From a checkpoint of a small mixture-of-experts model trained on Wikipedia.
Size: width 160, vocabulary 16384, 44.8M parameters.
Experts: 24 experts in each of 11 layers, 320 SwiGLU neurons an expert, 1 pick a token, a softmax router.
Below are experts of layer 5 (counted from 0) of a mixture-of-experts language model. Rows are named router (the router's row for the expert), gate (a neuron's input weights, with its number), up (a neuron's input weights, with its number), down (a neuron's output weights, with its number) and show model dimensions 0-159. Each number is 128 + 32 x the weight over its row's rms, rounded and kept within 0 to 255. Numbers have three digits each.
After each expert's rows: a language model's description of what the expert responds to. This comes from a sample of Wikipedia text that the model never trained on.

# expert 14
router:092110117103120072096150141079146035107090118129132166166107108160111094083118111111167157100053187133099152094168123141205121102147142181082103169117061137156079152081192184119116099142101130078123114130171127185120132112099145136097144095086169127120107074145160177111094131201130123102133141116208184157078160165149152138135143123158179088124103141142124103130133131129169166094132135164119117154128083101093158089091135144111094103129096118137087099197149103143138120114180112
gate1:167071145110171211184196089149137105169111161120123113121179173139128135104141137122058026150114142130187146144172221161102139088107176173164127073188109142159092091077079104123122096148066111136106141139150088120103174097161094136101073177157128125105159136115132148102124121087112128157133122115153077150144112116127155146096108188161135117124109130127101141122114128110159143104102139114129145138127135140101126116152048141089067129162109131126119145078138165153155104084163056
up1:181130124130086082110133112159179121088171125118144068192124148160204060192181139171149091132150138131094126135147157167126141121115212077112118109128086081180112188127086169122145129153156110120116163168104138125163140105080141164132149046138094157107105111152117130139069144134187159108130118145118134147124085135125135072109097164101114173102137115172170194140143076129078121117133143086131162123127130082122074132096095163120075099134139110106082138143128114197065070122156146
down1:113096107132109109152092164125093143138158126142121170141121164115159155115128088128096121130168114101125166131136103114187152057151110103126123111139112135161155139108181116121119203120102078180146184128079140112126180125106182112219183142120120157158173160186104182141077089122165106116130100080127156219096102098114118109110173056150097102117110136151179125109139127086155118112126091118155081170128142106151050166115162084105150147118141169192126148052131177109080109109103170
What it handles: Clause-boundary words

# expert 23
router:090110120102116072099147142079148032107092117133131166165107109159111095087119112110166160102053184132098154094168126141204122101149144179082104171117061141155077151081190181116117097143101128076124115131175131188121129112100144134100142093088167128117108073144159180111099128204132123101134141112207186159079159164151152140138144125154178086128103139143126102131132129125171165092132134163121116155128084104093157087092133143113093102129095118136086098195147100143137119113179111
gate1:088116137136124123161147096122107094115071114160120137077132127079107086119107127127129175123129119111146078141156087083178135207130079103139097113172145122159054072084139145110134093120153092148100116115116125098121142135109143065079123147205096155123141094217106178190108149140095113187149187165128128137112138078085178108130091096146101144116177063100143088118086144109153159108062151145133129137133132077131082094143068111099086100152118147133104115087160054103144122186142101
up1:113139151060124150145159099151108140146070152126152141121153195129177073142138123126114177164153107165166100099100144106138111125115117112122167073110116089180113047115109126136157135100132151101116139097150099151082156160154220079109116127151107123048169138175162234123104099162164120152157176149184132144154109082176170084146139071145178108160136107122121101127144127105135106139115131156130128139139102130099229150107055097133120109137089126140100190091137107125146164144113173
down1:182169122133155142118125071137107151060144146132210110123158131092089138041116124092107137116122162100134206060130116152152178126143128113135119170113103228088117105193118179119123092116116119108125085097119140102150120132135124113103151120150116073092072085153183164125058119126084136116124145114137157144077112094071159151147151071136085106113124158073137101140132190169133078081068100118181155128111092120137093116123182179127114143153155152106111124172116079113123090142128152
What it handles: Technical modifiers and scores

# expert 21
router:092112118100118073096149141078145034107092118134133167168108109160111096086119113115167160106055185130100154094167125141207123101146144182082105172117064143154079153081189184120116097146102132076126117131173131188122133112098145136099140095091167127119111074144163180112101131203134124101134143115209188159080157164152153138140144123154179089127104139143126098133133132129172165093133137166125118156128085104094159086091135143112094103128096115138085098197147104144138118117181113
gate2:176125165148133187109101134084112105095127130056163160174149141141126170183125155170123159108078181136104205094118118186129149153180176120117139180099106097142082149109187164086128094104090144089129080139122136167142166167139124119142129155090142098116148118124173180142087168173141106110142151130078094099189115069138133147143114042163112138117116126176134100145089160159133153123171120107124207126127139121215112141160085063106131132103110145192126103124086124143173119124084109
up2:122057126166138166145144175109129131142143114097124134198143154110126128120112103093088093131176207160086086106154098161183156087137156138079189136145156086119152129162162039157082142114126092128075102156151132137136160118174141154069180138094160131188137119144056131128127128137096136109136129120104090115137130124160147070102131113117098163107064135116172114088165197141125162154177104144100160131113175151114062187180108136133082181122114170121117137131142135221137101128112099
down2:142073103159133187169173143138161128154161130118101120090192149154156112118176091121085079150095075164150111163113132123106096126106154077129120168141133112138195141086139104158118150104151125200146127083163138152168099147131087129110167105176089094155194135149112136098134107099100105016147162097076140137150119115076166134154152112099187154153133110160139106153162126047137177209138149122142172066210114156155095122084130128161115114125112158111120123132187106162120123142118129
What it handles: Of and the in institutional names

# expert 11
router:091113114100120076097151141080145031107092117134133168169108110162112095087120110112165158107054186132099153091169122140205125100147142179082103169116064143155077155082193181121118097142101129078127115134171129187120133111100145134098145094086168130119108074145160181115097130204131122101132145115210187159079155165151154139137143124155180090129104139142126100132134130129168166091133134165123118156130086100093158088088134146113093105129099118135087099194147104143140122117180113
gate1:105144133134114111141097113091165161177138134111148131076169130151114066101165125143117088116076121123121167115177075137162110121053143103150071078163154043085098139144104180125140161095091071132113059145164097186150090087123131101133139155154194128166140162088074118139124138205136144144143093144103064079124091153075162103132127130154119151128108092144190100111137160098074162082116204159146115091089119181154118147109102108159143162139114107133109124123102143152181183114117104
up1:123148141156160132111129126123097208098148068142158136100127157116150100104144135086150092126132130131129161138163177125115127059157094141191092073182130133088097152107147108142109195157123166131153143110115126104067133110186156163120122132152131096173125090110175194131173067134088096174131095179130150102119147129121185145125142138153163108152171114112057071106150103089077120094175131091139161094171101125138156148188203161137192128090152080147141115183135152175168164101163174
down1:089135132105129089150150170164124145111114145109176148186144143184119101090149083104098147147107129129115200139124146100193219074132080130132144158158112121107127119197188149154161155158109130116123134120149153067111156148147108160146136178118142105127163102123149171098142118190169113144083165134115156124158175079151131119190115100154165127210076104156127128123112145165090145136144107160129152103153134112106108118138167153053157185178162149118160157155158150172073163118023127
What it handles: Of after relational nouns

# expert 22
router:059125113164091113084131173054095148103111108063097129131182089161146133109095209077157115130091174125118128098140091182188097096160106156061110201209147158116143140115111149123130095107121119155137118095100152115151131107096114136131093115110096120086157075130133140133122160143074093168111183133163137177122148166208141128157130119168137137170098104124143141182127061099165197095103093164131076131136109132083131161119094122139116148111114151186139112129175108119146145122190092
gate5:157083124181158146116114161136180171168129136159104094144169104116186115121122114115170130096161100112129097133140073164113103175146147211131165164098139155126103155091134129127105178137100146145129109074116136147120114098168139162180080088166185081165172122089132128118135147100156092117117156109100083089108143148067184152084132079151113120099089149032192121074157107153117118216180134121114144142160057149184143129151172132143134174111131124150152105160152140123053157141127141
up5:179103093175183107070045173196140146146205156135079127167112153099191127076168140101116162138180107139171105145124110166150075145112138113128104150091137155094107107122115158166101133137087110158090115151158145181100085116147148106132121144143127073077185110057102087075118098135129103121110151111123123092135154171110138081089063134120101129148142144054104165130089110056113127181130116148160171096147136149124135133129143075137103132118068180156149151135109196148126175125132108
down5:119165084158094157130146095088056113075065106087131179128086155114094111168166094101106147128123175129062147139136154098126149128090157087128173141157069114130152117146140102125192104118158112111146158135099084096117157132080084115123136108109086194167155143142163109184153147095134189103136072104172131136155114153201098189122153138105187103151118101190087091118128147119123164097115137142156075167163134194075117184152117138135151121182096110110087097122103060138147082130115158
What it handles: Non-English name syllables

# expert 2
router:114124114085093109141166142084128108112103146101072137131141126180168171103157196112104137132079146074143127102174096123119119109178137149112106149150082154103160101071138156142128083189086145133100076129128102127103119077119139092051188055066129100147119146118120173158128121141174131118156143160081145112133112094163133200175202142131155082089088097152156127130157148146168159085134140123157156152171094059079184111124136129104105156133118161178142087199179159083128128097152123
gate0:111072172113198150119074129161138153161125157123115142100127128096154076151074093125141118136181168087104124148164156135128160183126137111125143119142119108077162064084118154097102129169053111097201174157121129099130207156132123175122153155100121111117129179093125124126173098137109142089053141102174166093157098117119095069135154060171137150089164067112177060152163133125159062114126129133135117092111158160115084139139077152181114150098140119127136193154127114102147164110170110
up0:125081175105180165161043120151193124186115163116137128123109112061173075142096137094142123130175111074118109106149175137140156178111095112108107132132107106106131087080103158087105121140111149125196156143121168073152196145135087140107172146119116096123171190103165093120157109106156097114083129132184147078140101126102109075144151117181169116090165042133147078151166137103153106121134108149153087056107169131121113114130080157157101147129115152109135171187119119109105162140163070
down0:114127109138103150130152142129114149166103122123102124116134182103179167128157161125119123120115100156118135151096069123074141116160141114143175128153166175123064154132077159109138087120105109074046102194095105102114084092119143108110121130118126080164109090067082217146128057120173165113149151138145150117141143137085129188167136113175076157187140112159144156163183151128162119089117133142086127160113161162069111097139185114111107123167142050077134128120164092136079055084095098
What it handles: Line breaks, headings

# expert 18
router:091113118102115071097149142079146031104093117133132163171108108158107096087117111112167157104052187131098152091169128141204120101147141180081103169119063143156080152081193180117115095143102132078122116129170130185120130111099142135099141096090169127119109074143162182113098131202132121101133143116206190158079158163151152137137145125157179088130102139141124099131133131128171166094135137163122119155127088103093156086094135144113094104128096118134087097196147104143138117115179110
gate1:097107111150099110132076125104092100158135142093149072162185196143092133205137142151115148142141129063124150139100113170151161140184196116082169166175106157113137109115087132145103064131131149130088143168071121090161142152207130193145113091105161115118103128126165141075179125070084122124097076143097151150108100122127121056117138164144133170155100130089162130157166154158136099092140120083120129066125186094120164110105151124133175170186134090134123056134141172144125109110154180
up1:152089056129127096127115136099103083118134153173075115146169113082081064148104151145096179194182136069106092126080112125134133136102157173090160151125087137146138115135144084168089124092141153158070182113079060156119109059128139126125088143172167094194079141137142133141149147129066174077105163149102154121142125138139119122134120152112115090099123063065115135130129105196074108138105171084133169112130127142141142121151113167119168204156113138193079093129132148170134126093156117
down1:130097105126103055166110102147124080091130126138142167125116079131097178110112128179102140141142175164141103105104123201145152199133112141200122067114159109197089191088145091123114153150156156096109102063133127123082080137092093130121151114104111164184116107190097137132123159120112147089134160139116110095134136188143098157122126177119115126107125074219127123138161144154132135163123103148102107112102100139113152125187096118168162111076143152066078147120170075105064180094145070
What it handles: List items, headings

# expert 16
router:090057123129074139073150121107082122063066141098137146107146142131145187146119173070079171120092156134120136075139123166078195118176098122163103136180121133129106140121104159171098098128117156102120100081146112073104083075086146108116192103132089090102135144132120157100128180139188152215109147119103120146120122138167141159092144155175183129115158119118170147140132095129103164080149137155138119159184118128091201111106106122103125133146100090184140113134124104173207188097131111
gate0:062164113054134105103164129132156148115134089145101117123176076117175142122119067128124143146171128151093117112134066082138142114116094097179117157113159158114149089123138128132109089188120171147143196062162126089099160132156104215103149203191100081105121156096135100128127184052120119130150155089177083064162097180098140155153154076150121102117114168124083166097148149127141099051126121091141163179117134088115093148129103141171126123139138125113160146129132118179139156083142145
up0:144159143188148150088136096131152130198126081128145128169039110100090156142128126156125163094120117133109128137108164094174120142120127122090153121123079125176129116104137169158109153102167153146110146158151111121177071139172152137043094140129119145089101103087200132136237088137141151135102133120077137102177112141067127136117125135037093122161116132107121156139140178167156073160126146145098128145123112093033121112145173143075143099147153139173084122165106114097119127139211154
down0:098152142108186084108182140135110132127165145126093171138175115137150146109162104092103125164119102132050071124160129106125122128098138108133135148099180156113121112147117062116090152131070136141091132107064100097119147123088071182155123140120114136168120155151174108137076138144135115195128149095157126100070083190154128149177134130159193149182186161049136155156186096118148063087176134107183168115148151154151100107085119144160100199125192138084106083107139130079139128109109136
What it handles: Personal given names

# expert 19
router:072116128133103094093156126130138141108084108097083117133165115159133110138144129132109136072083190129188180063123126140179199099181120075095127113151100089168143167121111162163097110147100148187077126129120133162091154131156086095092140103111117114143134175140141195117110090151120156155200162120119145126117114082117147121166114177153154070136077187071115136193173091112119142077102143152139084145144137125134142116081089143063105145104069092169099080165170166091183104107144145
gate1:156114093157191113137096138110086091161137086136176094129084133115131142108128104169099138078096110136113032095166128168071146141077109104172113150148091145111138103172105124135133179070146172151116088153080187148162065098165137102134165105163120177134114156153178124126131148132122113120079175136112100112096132091179109158202094121170107140043100090162132114116142076161096126169164127089150085165173109179104096151108172146152157161152155139147114079158111051121150126139134145
up1:089149142112078159134149136123160210078090153127111157123160121112151154117185139096137130182131128089189161143137087083167123097197121125111115099079183114121149106098146116134118086214143072116163153149149080130125156137114128106126093147098147125121147100091113103156150125124108138129157104102109112159114126131080158076048126159061124103189170161123135145096104134080155133074066102144146150110081104096121162094164082119107126108073117105122129163043104232099103159117136119
down1:144124086146140071091104079171106110167189094118120081084111131135139124088118135198161093164164150105123123112076129150134135123112157141090172138187152145180136091105104181111125040023099099165128142119131127131122145096185153140119119090198103184112124154162201166096126109129131136139147102097087154127121124058104118126185197128125195123117096155147197139149151164168135139066158097102108134123156141102117125127112121161107088132182107135158156179116146148171175113136123119
What it handles: Auxiliaries and conjunctions

# expert 17
router:122109105139094048072134070126127163115099161117109140118127080134125129069151140141146189099099101115124174113149098123095152110137165142155068139127137124128157135128105199152138066135123152107078074156108151174098112100111091103125138122041103121123161159160119145072149111120165166124197188139143144148158115185097161135183127146209151117137108111143170124158129085122134229106109178177093154126124070128117147089067088173145086134160108130188124158117125141130108150109170092
gate1:142061159132090152122110183149100110143136114144113187143138153092095151187138114088095148154156182152125117094127113161132135160082155142126145113120105075069121178135158103066098143163186179065102110168074147086179134161084135155169098110113073084115082149078114134152150150140076087138142140116144093166108150153099060168153101100164127084130155125150149121162109156126118106115149174123144131139191145144166161138124128061122109096179146140133139162185134144161080169119087228
up1:147189125119134161100099113106169132121163147158120097136151152128147118162119151141140118135146131110171132176106104148151171212134099098131138118210121112140160117145084100122123118191142134219110125113130106139115073084129150192097161102128135126139161103155139092199103190137124136138170092150112156190123058133098172149185118175095071113104077142128082122098143091067084102131087078131158116129072168155120108145112084141117155152160152098136096149159187123182043167109108097
down1:122126116146144113148080135130152096090145078126135155108100078094141151176106130168153182155194087086066119104154078119098138154190136174169085145118163116136105126127089162107139092147098113104130093145112098096117133091124173120150098169094088059080117106177127210072143159169150102109092159104143064096134164134077132140107146115132104176144163133175106062198142131151172143164175149151121114106168143150111117167122076176147137189099128158150185130112124131115163183143090072
What it handles: Participles and following prepositions